From a checkpoint of a small mixture-of-experts model trained on Wikipedia.
Size: 14 layers, vocabulary 8192.
Experts: 128 SwiGLU neurons an expert, 2 picks a token, a sigmoid router.
Training: a variant of SOAP for the experts, 358M tokens, 5864 steps.
Below are experts of layer 6 (counted from 0) of a mixture-of-experts language model. Rows are named router (the router's row for the expert), gate (a neuron's input weights, with its number), up (a neuron's input weights, with its number), down (a neuron's output weights, with its number) and show model dimensions 0-191. Each number is 128 + 32 x the weight over its row's rms, rounded and kept within 0 to 255. Numbers have three digits each.
After each expert's rows: "comes before" lists some tokens at least twice as common just after its tokens as in all text; "gets" lists some tokens that make up at least twice as much of what it gets as of all text. This comes from a sample of Wikipedia text that the model never trained on. Tokens count by the router's weight.

# expert 22
router:175139203120100094124109161113120107153120183141188088104151120106114103175111186090151144147158181153172147119185131046131154061072122119152116110112176116121176130118100145074103182114150118102142150158139145144141135111140065097130117169129085125163142082150121118158089139156097107049127109122246101155070115084135216128161115134156122085123102109132108135146111134105099074109161113155115168093091082120118139136125132184095136103139133127101135112127198121146147067096053153140152181124106077144145065170092120132080116121153152151168142083167141139122107103132134104134
gate0:133154129088097121111117120125115115157154160147134129105139099192145224077157156175078126165188097064089122103155142153134137114157128139150129137101126170141094146157132182131132121055126084106115156117110132134167121170142128087090086127117072136138097134188128083108149110157209112100167060156125110110151151174142148130150127134067102118082149132130186088116085082074116173126176140130093089066118142154082139108149105126183113119096136173092147197149161143126137123141080135137187140133107125142106085056043134075118103136167082117121107197148140087147100132185172131115
up0:149181139167174135133103125143144128110141115130106152099122121090128123161078080183107206086083171125132137160198147149086167120153081192124168122125079136083118115150136177105124149127154163152084163162103162158110113093121148100143143151138149201096099156127148104142155131143141128116141152121110153182102133090117138088131149173135110142147103184126146126163133077095217121137192168098116051148097173106157179067124066174127081149101139145131138087137151092164057144102079133142092185145080129117135152119106173120104172135165166105088191099072143071133139088109109138074
down0:106120140162081113141104204118115169172103139068123102086123174077120121217133152089177098146051079115167112159148154112149173155133103090123166155101092135171141140142117061124152148114118128117104115109098107107102096083148063136087137111181141077206095105121115142114166138098123087152076145138094155149136098106115125156120121193144105153161149130128072107125120144114132080138099145085129157137152107153109116146114107105074162116136102160201149094156131093039115125084086160183169143161108116144125085078150145088087167147163056166127178119168126085096183135108167116104
comes before: " the", " a", " his", " 18", " an", " its"
gets: " and", " in", " to", ",", " with", " on"

# expert 16
router:137186112147135122152158163151170140129161148081128087089171109079141124133138132166161141082172135152152138171169166078123127078106094109226136178178167057121138158127078154072085117171159164105093158173126113120101145109177085076086139165152141124136101122086112150113172087147099149143057095103127134195115151107126143193129082117106182084096141103155089149154089134152084076146157118096130163083100126088097119168167126105106122111142123063171154063097158143168204101126115080114152135122143153166133098135118119181136124163090175082148148092144132146129121155139079142109
gate0:099162105167150107233126154064177158156175159150121111147152100120105104196165139076146142143156108092139182111154113094194164137144122164116096136126122106105097116107109096102134130130094114112164109135097194159071129100192132154178130096123137179113107104121065092099100170144136141129138084140109127133118135130115113115105135077167164163101066150135094120114156122081058115117154212100107149125144137108138171106068140065113145108105090090126176123110150211099130114159109088087099091125036131102106128122177152166106152101183139155172127140156121122072156146159088095105
up0:064174174134145141086093072181159114132153163159097108136170161123157185076106105057166187105174133176107129071152156154127152136066192107150123197101143153152127089114145063139113112092159111150173136112086144144148133128100161101137132152189087122167095126154134092122137161174107125109171087117135140062136110112137105129148153146168186161151142090144050132103134110116132185126165134079144124092085198087133137108058129103147162072120159148189123143118127094122136105158126118059062066113131103149130121098143139140136129165135171138128090130197086157105146148138098149116
down0:086152063107106136107104125158173137108091060138147146109152103152149152088119136146128139133171205145137085097112080104105160109163138113141080119124138194151144147115075182082098139097155090184148103104128126191088175170135060095108146136198123104123099091097124134157187108183139075172109132115118142137130143112163167100205083151144108148114165095124125098127109159141161166142053142099110160114140140137110135151189091097135100085166092175121123109145086105158138129078129098152079122188149142138170100161083104116177126104139104075092110145060115196178162183159133123127
comes before: " the", " a", " first", " his", " their", " new"
gets: " the", " of", " a", " in", " to", " for"

# expert 8
router:135163169095157080107172112147088155120086171102082090037146122120118102135137153094177149124157123089139168079092187184131146118126081094100105148099167113090144116131138130075121154129135076185111167132133122122130151124048079111094190136102106108067137150116105187082187095155174138126121114100162106200154156138145124111175104161101150128121156136083132148096077150142096079131172092104120148113114073076141157141120123168153135172065128118176128102131114156121145125139094128078091130140062102128156136150160130117074094138143135164182213096184114131102079131148105190118
gate0:132111208093137083142134119141169110107098118123132159129166146073178156142085136172108130121108111101151158123156108141131175128093150136059089137133162129133153123086139134099144175157084056150110188055137139138116134113105141107126119160158114113070212118177128153123083137092103046110146130094137188087096106186128169132190115176132106155106133180139109108107048163123142113129114109083161163170142114096126152127029158122215139168150169091175131118133094126155137177123108130084105121102127128139113118178172112123029122189118136133079152123149128141139145144129153146106
up0:136167145078092124089137119092106096124089101187120100140134089147156121134110107124104183062160049046143148036127110070146114097092106127116096121144138152124074205110127148089107158149132104137106143073161210133155105128073125094134150132142152115088075133107149159128124100135122118097142156119098122137138152162141148105122089125088183090120138174130135085031133078135117154096092131113124140103061152099076106154079171153119180159142145155185106205155110123135125183122130126121075065121194106149141122115136178099122098088138130102119151133155113105061097112089109141131
down0:150144120125187088081054176156196114196080140109115175169136079064140144187109107096102102113089137148136103156165104122147096118124177100162043149137101148139121137108169184130134151107119120123118108100098101104090087151090117098132109145092141100136113151134064120140120156091079179114034137195110094142117079082123102098127127125135116114162126106152159119127129114094122124119144093165157090117146164156082207114140109132074121153065123105119104118132100176125133147132140077137153167104147145109062074135109148249163099094113139138135108169149137178149126138106078125109
comes before: "-", "|", "up", "finals", "year", "act"
gets: "-", " a", "\n", "|", " one", " co"

# expert 1
router:095141140127154077161160197145123172161133140126146122124099186114096138075137158137108125123130112136162144197077173139133170122108079168128136089121116126066149154126089132092089145098113117197114117187111120084125230176145113112145159176161118104072117155147164122140165047087137180102138080067101107117152180135107155153117132091121151114114144083143113114085088137052096123146155070133122173137124160115108136108133155123142123149078126097133164096174164115096172121094121073119157176063109123129176116120128060162055100156170077149073163111148150151109140098149146123089
gate0:071192106101090050138126126112097083099113168184104158170161096146151178100174125089106123127126067120153125152093125149110150134090160127144078117151117140170145163150143148154118144154074119159143112115115108149105120182135190105150130159164082155152153109112141183155120071145099066142195179116128131127123130150115104074132126188111154142125060067143095143146096153127142122119150135152104193141033107139140140070173149118133189148073142134124087107127086123141080099094080155146131160152150207159175148097159103189136100129135136071105111123164172119073164158116111180125
up0:154144112137130149114121133153115096112131117141157134116101180080130136156098096084103077129051170113113059133100124224099115168081098097105079078162146153192158136139148153161119117120134038134164113083123141100096068224173123126106092132134100071167128145146112112157128124145157108083129155152149069145170163118081094136115129089166132125115134152175111131135095158131132080092155105082148109082070110182115125116163141134120114125112171065173149168102154157091141124089071121106129083102159098144145132127109177134179069074127141104114113140100127073151134136141177213103
down0:163103143098103110138124108078099099139075141083112117108115155178070146128138123114139115134113118122155220193112160083170131095138148091127115145076148100165193097129104087115132081135095077118126103084173101133115163053125108180177176141150144104207161110115117125107109184101142124096104161158177100090102149159118128138112166121092089179129065125101187114135139055102164159172100123149116130075111081177141067145097123115168091102119146099137123089096083134118163165129138177185180101175179150092056121124173116175157123090104108096104158146149124136163129110135098144111
comes before: "-", "|", ":", "s", "  ", " •"
gets: "\n", "-", "'", " |", "=", "|"

# expert 5
router:109167167102102138116044169168143155177106133069099113108114125117096132177117173099117108159086133117124190081125157108155139088093115118132111094172086097141148198105134175123116156125147081122156130152072167147108127110057158037115125136128157062179117134091159130145131112101111140122068119132135133152100126125115171136106102209136135116114106111056110180105093222137086110120101134147183137095083052114105092177129109099112061086106126140167166065177116139135115061138124158170102124155106074124112131165139077124104086162129136111105145111152162143153099127084120131129
gate0:101155059184167075148123118120123140156147147095181145132109074120157115181122124124146094186137104154182178125143073084079122088133116122137136114079112085118108113162107122151071092211132140110147144108115145142141139166109135131087091089124150064083146149072106164123130151117131168138160148094170134171130156155153157088128123093122119139114165103156122105112052172161119090117100071120145092197085085091118191181183126117078124100118130071130159133148112074149096141151139169129127150156133158090150091102170074048100138196111123147147149136097120132140094146178108217159
up0:154092112093120112155119135193191144171167114107141144147158095164106149142146190108128080143124156124178153126145084105047158119188109151138125142158122136090088152058129169114107120104157112100147068147146100084122139076085084162233131061118089175117156179172182161062139176142109144118130041108156130106125164126109137112159140129125082060117141119088176145144163090133121170081131086117172086124097147157129118135140126158147105049119071095123146165169115104093091157117128144157132182165130111094126095125169133135138098113116145182100134143088140102148138132112179115176
down0:093147154148127157177174135194170146190100168152063097113125055114123114109145172130093109121100163087102159128112144155173093147091120112110173119129123165126128145084155144185140169094147118156135158124114084088118110072136131155066104087164118123190111129093176150140105173150086148124055119113134131174133093120099071075116158064162112127081135125107149117098133174112083191138177209105120123093145154165155102145138122155136104146128126157106121115146100061089118079081075157103128131177092159138127062187125162154140126079097133050174146158111154145141118124135144070160
comes before: " the", " and", " he", " but", " which", " a"
gets: ",", " and", " that", ".", " which", " as"

# expert 6
router:147133138135167074115061127103086108169164135117158143112083155155172192177067151125114152055108131059099152136063114160143125134083088140156105140167083152143167171093083089110129167111120182077139090160093103092175173134114097102142169141137108135113121140141166148134116156147200157107077135129132112149182121085114155162134061171077126105101135165086128087136090127136126116172093103134162164093091117107118124109138085194109130103067107087169171100163167103108145112135085153118126151136142147168083130189159090130106047112077127119161122159162133080078095152140104175107
gate0:143150116176142107109165133146065075117143131101119169127112153150077166101171175088126140114167080041116108097110126146126131105157114065168128084113150105068181174159111090217103132122151099100145123128086074123104070135159169092123152138158145083100141075118154109107124116147117116095138101177111151130159169130184152173147149096160126156170122125147084137138098156171058110161170135120114144171127129112137079187105150138190071109139111136045112088087118163147136103169109136180091129110114145101110054192149142135157103091174083085190104129163156119115124112143164134099
up0:157097132140103126147131100103125052127137098152109135155130151105151164169141127124152179126110130151147120084088165149120124088107212138103078128111144183158155194204151117116102105124116131110106147132183121176116094131196108143172126106159151167103103070147114144091140134131179189085092118094141183209143128146076160116077136108124119116132196084156119127180112135162125109105136156141076088156120081099113070161148068115180177066132109093138098101127108135183088060131095129208140125150189102093177190086163162129132160138130148119123128116123115145095090127086132112086
down0:197144101084191158137139083068103147127115123148109180166106164121121150116106127146110125155158152097154135084167132102157128120129095094139136155134112048142147150108075116031110156127144167122149152161077151190167092077146157192140124121131097172147126139103106146133135111126148166145085191115105143148078162123185130068155135106158068161117128194114168126081144106148083145124065124127169174129149217140138122061104081124094183141105111114169123135122144089135185084080179144162115140136162136188120176151163141145127092122063150131161137127163062118138167133120111112139
comes before: "\n\n", "|", "=", " The", "\n", "-"
gets: ".", "\n", "\n\n", "=", "  ", " ="

# expert 19
router:172165135094094041104090126166139145201153144106107055139129116144080118159070144139143130103118153133145126135060160150161180093112107111132144190126131139124152160088182126153059155147114091142148180098148088091107114156128075118060160186116095104098106117091148186058129125055127167110154086141112094136147134104116131141157116159088147094060147149145119119151149119131116169148104156089111145134111167103129148095172128146211095097151099132112175166107117068153115079177050116127128114106132086138097100162187086120129120119130151146169171140174167125056139120164122138110
gate0:127174122142109115141118151113202135127119137122194157111089133079172177180100121127123147092169129158116170105137107053135124117125148131090194129089096094085114149098143107076167116120149120124146081153084125114109105132138101119094148088124149152128105073147113153124133113152129152132104087104080116152069186082106113131076128090161202117101082161072150097153142088171102063118099122110198150159151186114186099165168181163140135096116123151160137114117164145165140154162091121190129160098133098168084114193141089079120101114146101117152198106152124083182130124170162043154
up0:100137164149125163109102064094084133141110058127067128088146137155079083083167100183106142129139161084122111144133200146113128134159116185156184141104150189107149139125144174138116146074169138134095102121085098149113124103174132109070134102171143172158123166156124135098148147174122146106113144100175130115103112112158153132119122108107095089124152110117157182145118173138148104194155109107131146103124050130077144184052130127159084199128170127099120113099141156101135165147181096088096125143142085061161036138189123074115151090082170146130099131115133124069150180098113164113
down0:142123146174103077156134125137091144138158083146169104108112120167073110109100118103096129128084192104166157123165059115091092115126129123134156127120178134113164124139115126126124079130086136154148157134159164064135169081176142096107175184095084096093135156160137114133163124075132158098109115130127082075088092063124168145161165135117102127070171112204067163182172172162116111125091088096125106126154171153122148159103094149056099195146075162123108150116126152063111100097173067169100150087122127142160173159116161175133086147181164131121125164145115128126193184157104149114
comes before: "=", "|", "19", "1", "The", "N"
gets: " (", "=", "\n\n", " \"", "-", "–"

# expert 17
router:131212206144116111171094149152141106142126185090145099142089169167115126117140183112153102086090137175130182155106130057162146134118136142204120083085123058134136157139127149139129183148103198102127180150143161078083128128146139145126110130121094135161156133142149163100146095116163211131068126101099126081143146140115138117126117120126133132137100164137086097097130163147143111189194166115123157155126167140101084072127069133114058100089140114206152132145167110154158128136137133074147132126062061108120142124104130181085121122185126137168107129123143114163121094086050146078
gate0:096084138131138112191130126129092076213102159156147163141146085127130090118123153155128130082129149128148134115107128129116142154124161148125113144082115122155119161048046138147097140144192161148142152090090148130147143081137072122166098091149137115144065081156127088147154106162169050074113191066108136105112118109153092136131159100137134062133137146083124092114125176104139092078151130157104135112095101139143202184116149159094049135177126107145089140102148137131175161071135114105098157120136126176116186096051128128177118140141120097161155155123120099127120094199130157039
up0:118098132092099128102118100108094094114207121148218079136158108111183127130099162077132145139117157113151110145185156109083098157146146169135133143118175087137120138126114119133138148146154066181102158107160106102157150130084156066089139185170163112146121102160095153125117159139116129077056070136144115068173102171133135122087124120200075134165155136141097126131153096146114108099095163081094174159138164135137138158181096114112163099075072190196193146059121130118142140173095109140141112099138088139158087102100127175125111141187110135108107102136126109144119121151131080028
down0:125080178135103094190129124158045131181148139111152089063126144168101115150175111135174093163122122125148181134164087093123153109145070149133149182142107102168115074103179129130096119093172175119152072139203170118135044172095092129099158120200110162119136137117140160146129145143079139127129159161153137184111134149110165104146097145146098137134138099072071095145135087048100050186139117158127183108123090179030162104150116136125174133162127114103200140120104125158146136160152088116111115169119121145139112165137160095137139133158139113090138115081141103118155173134115141126
comes before: " to", " a", " the", " in", " by", " on"
gets: " was", " is", "ed", " were", " to", " are"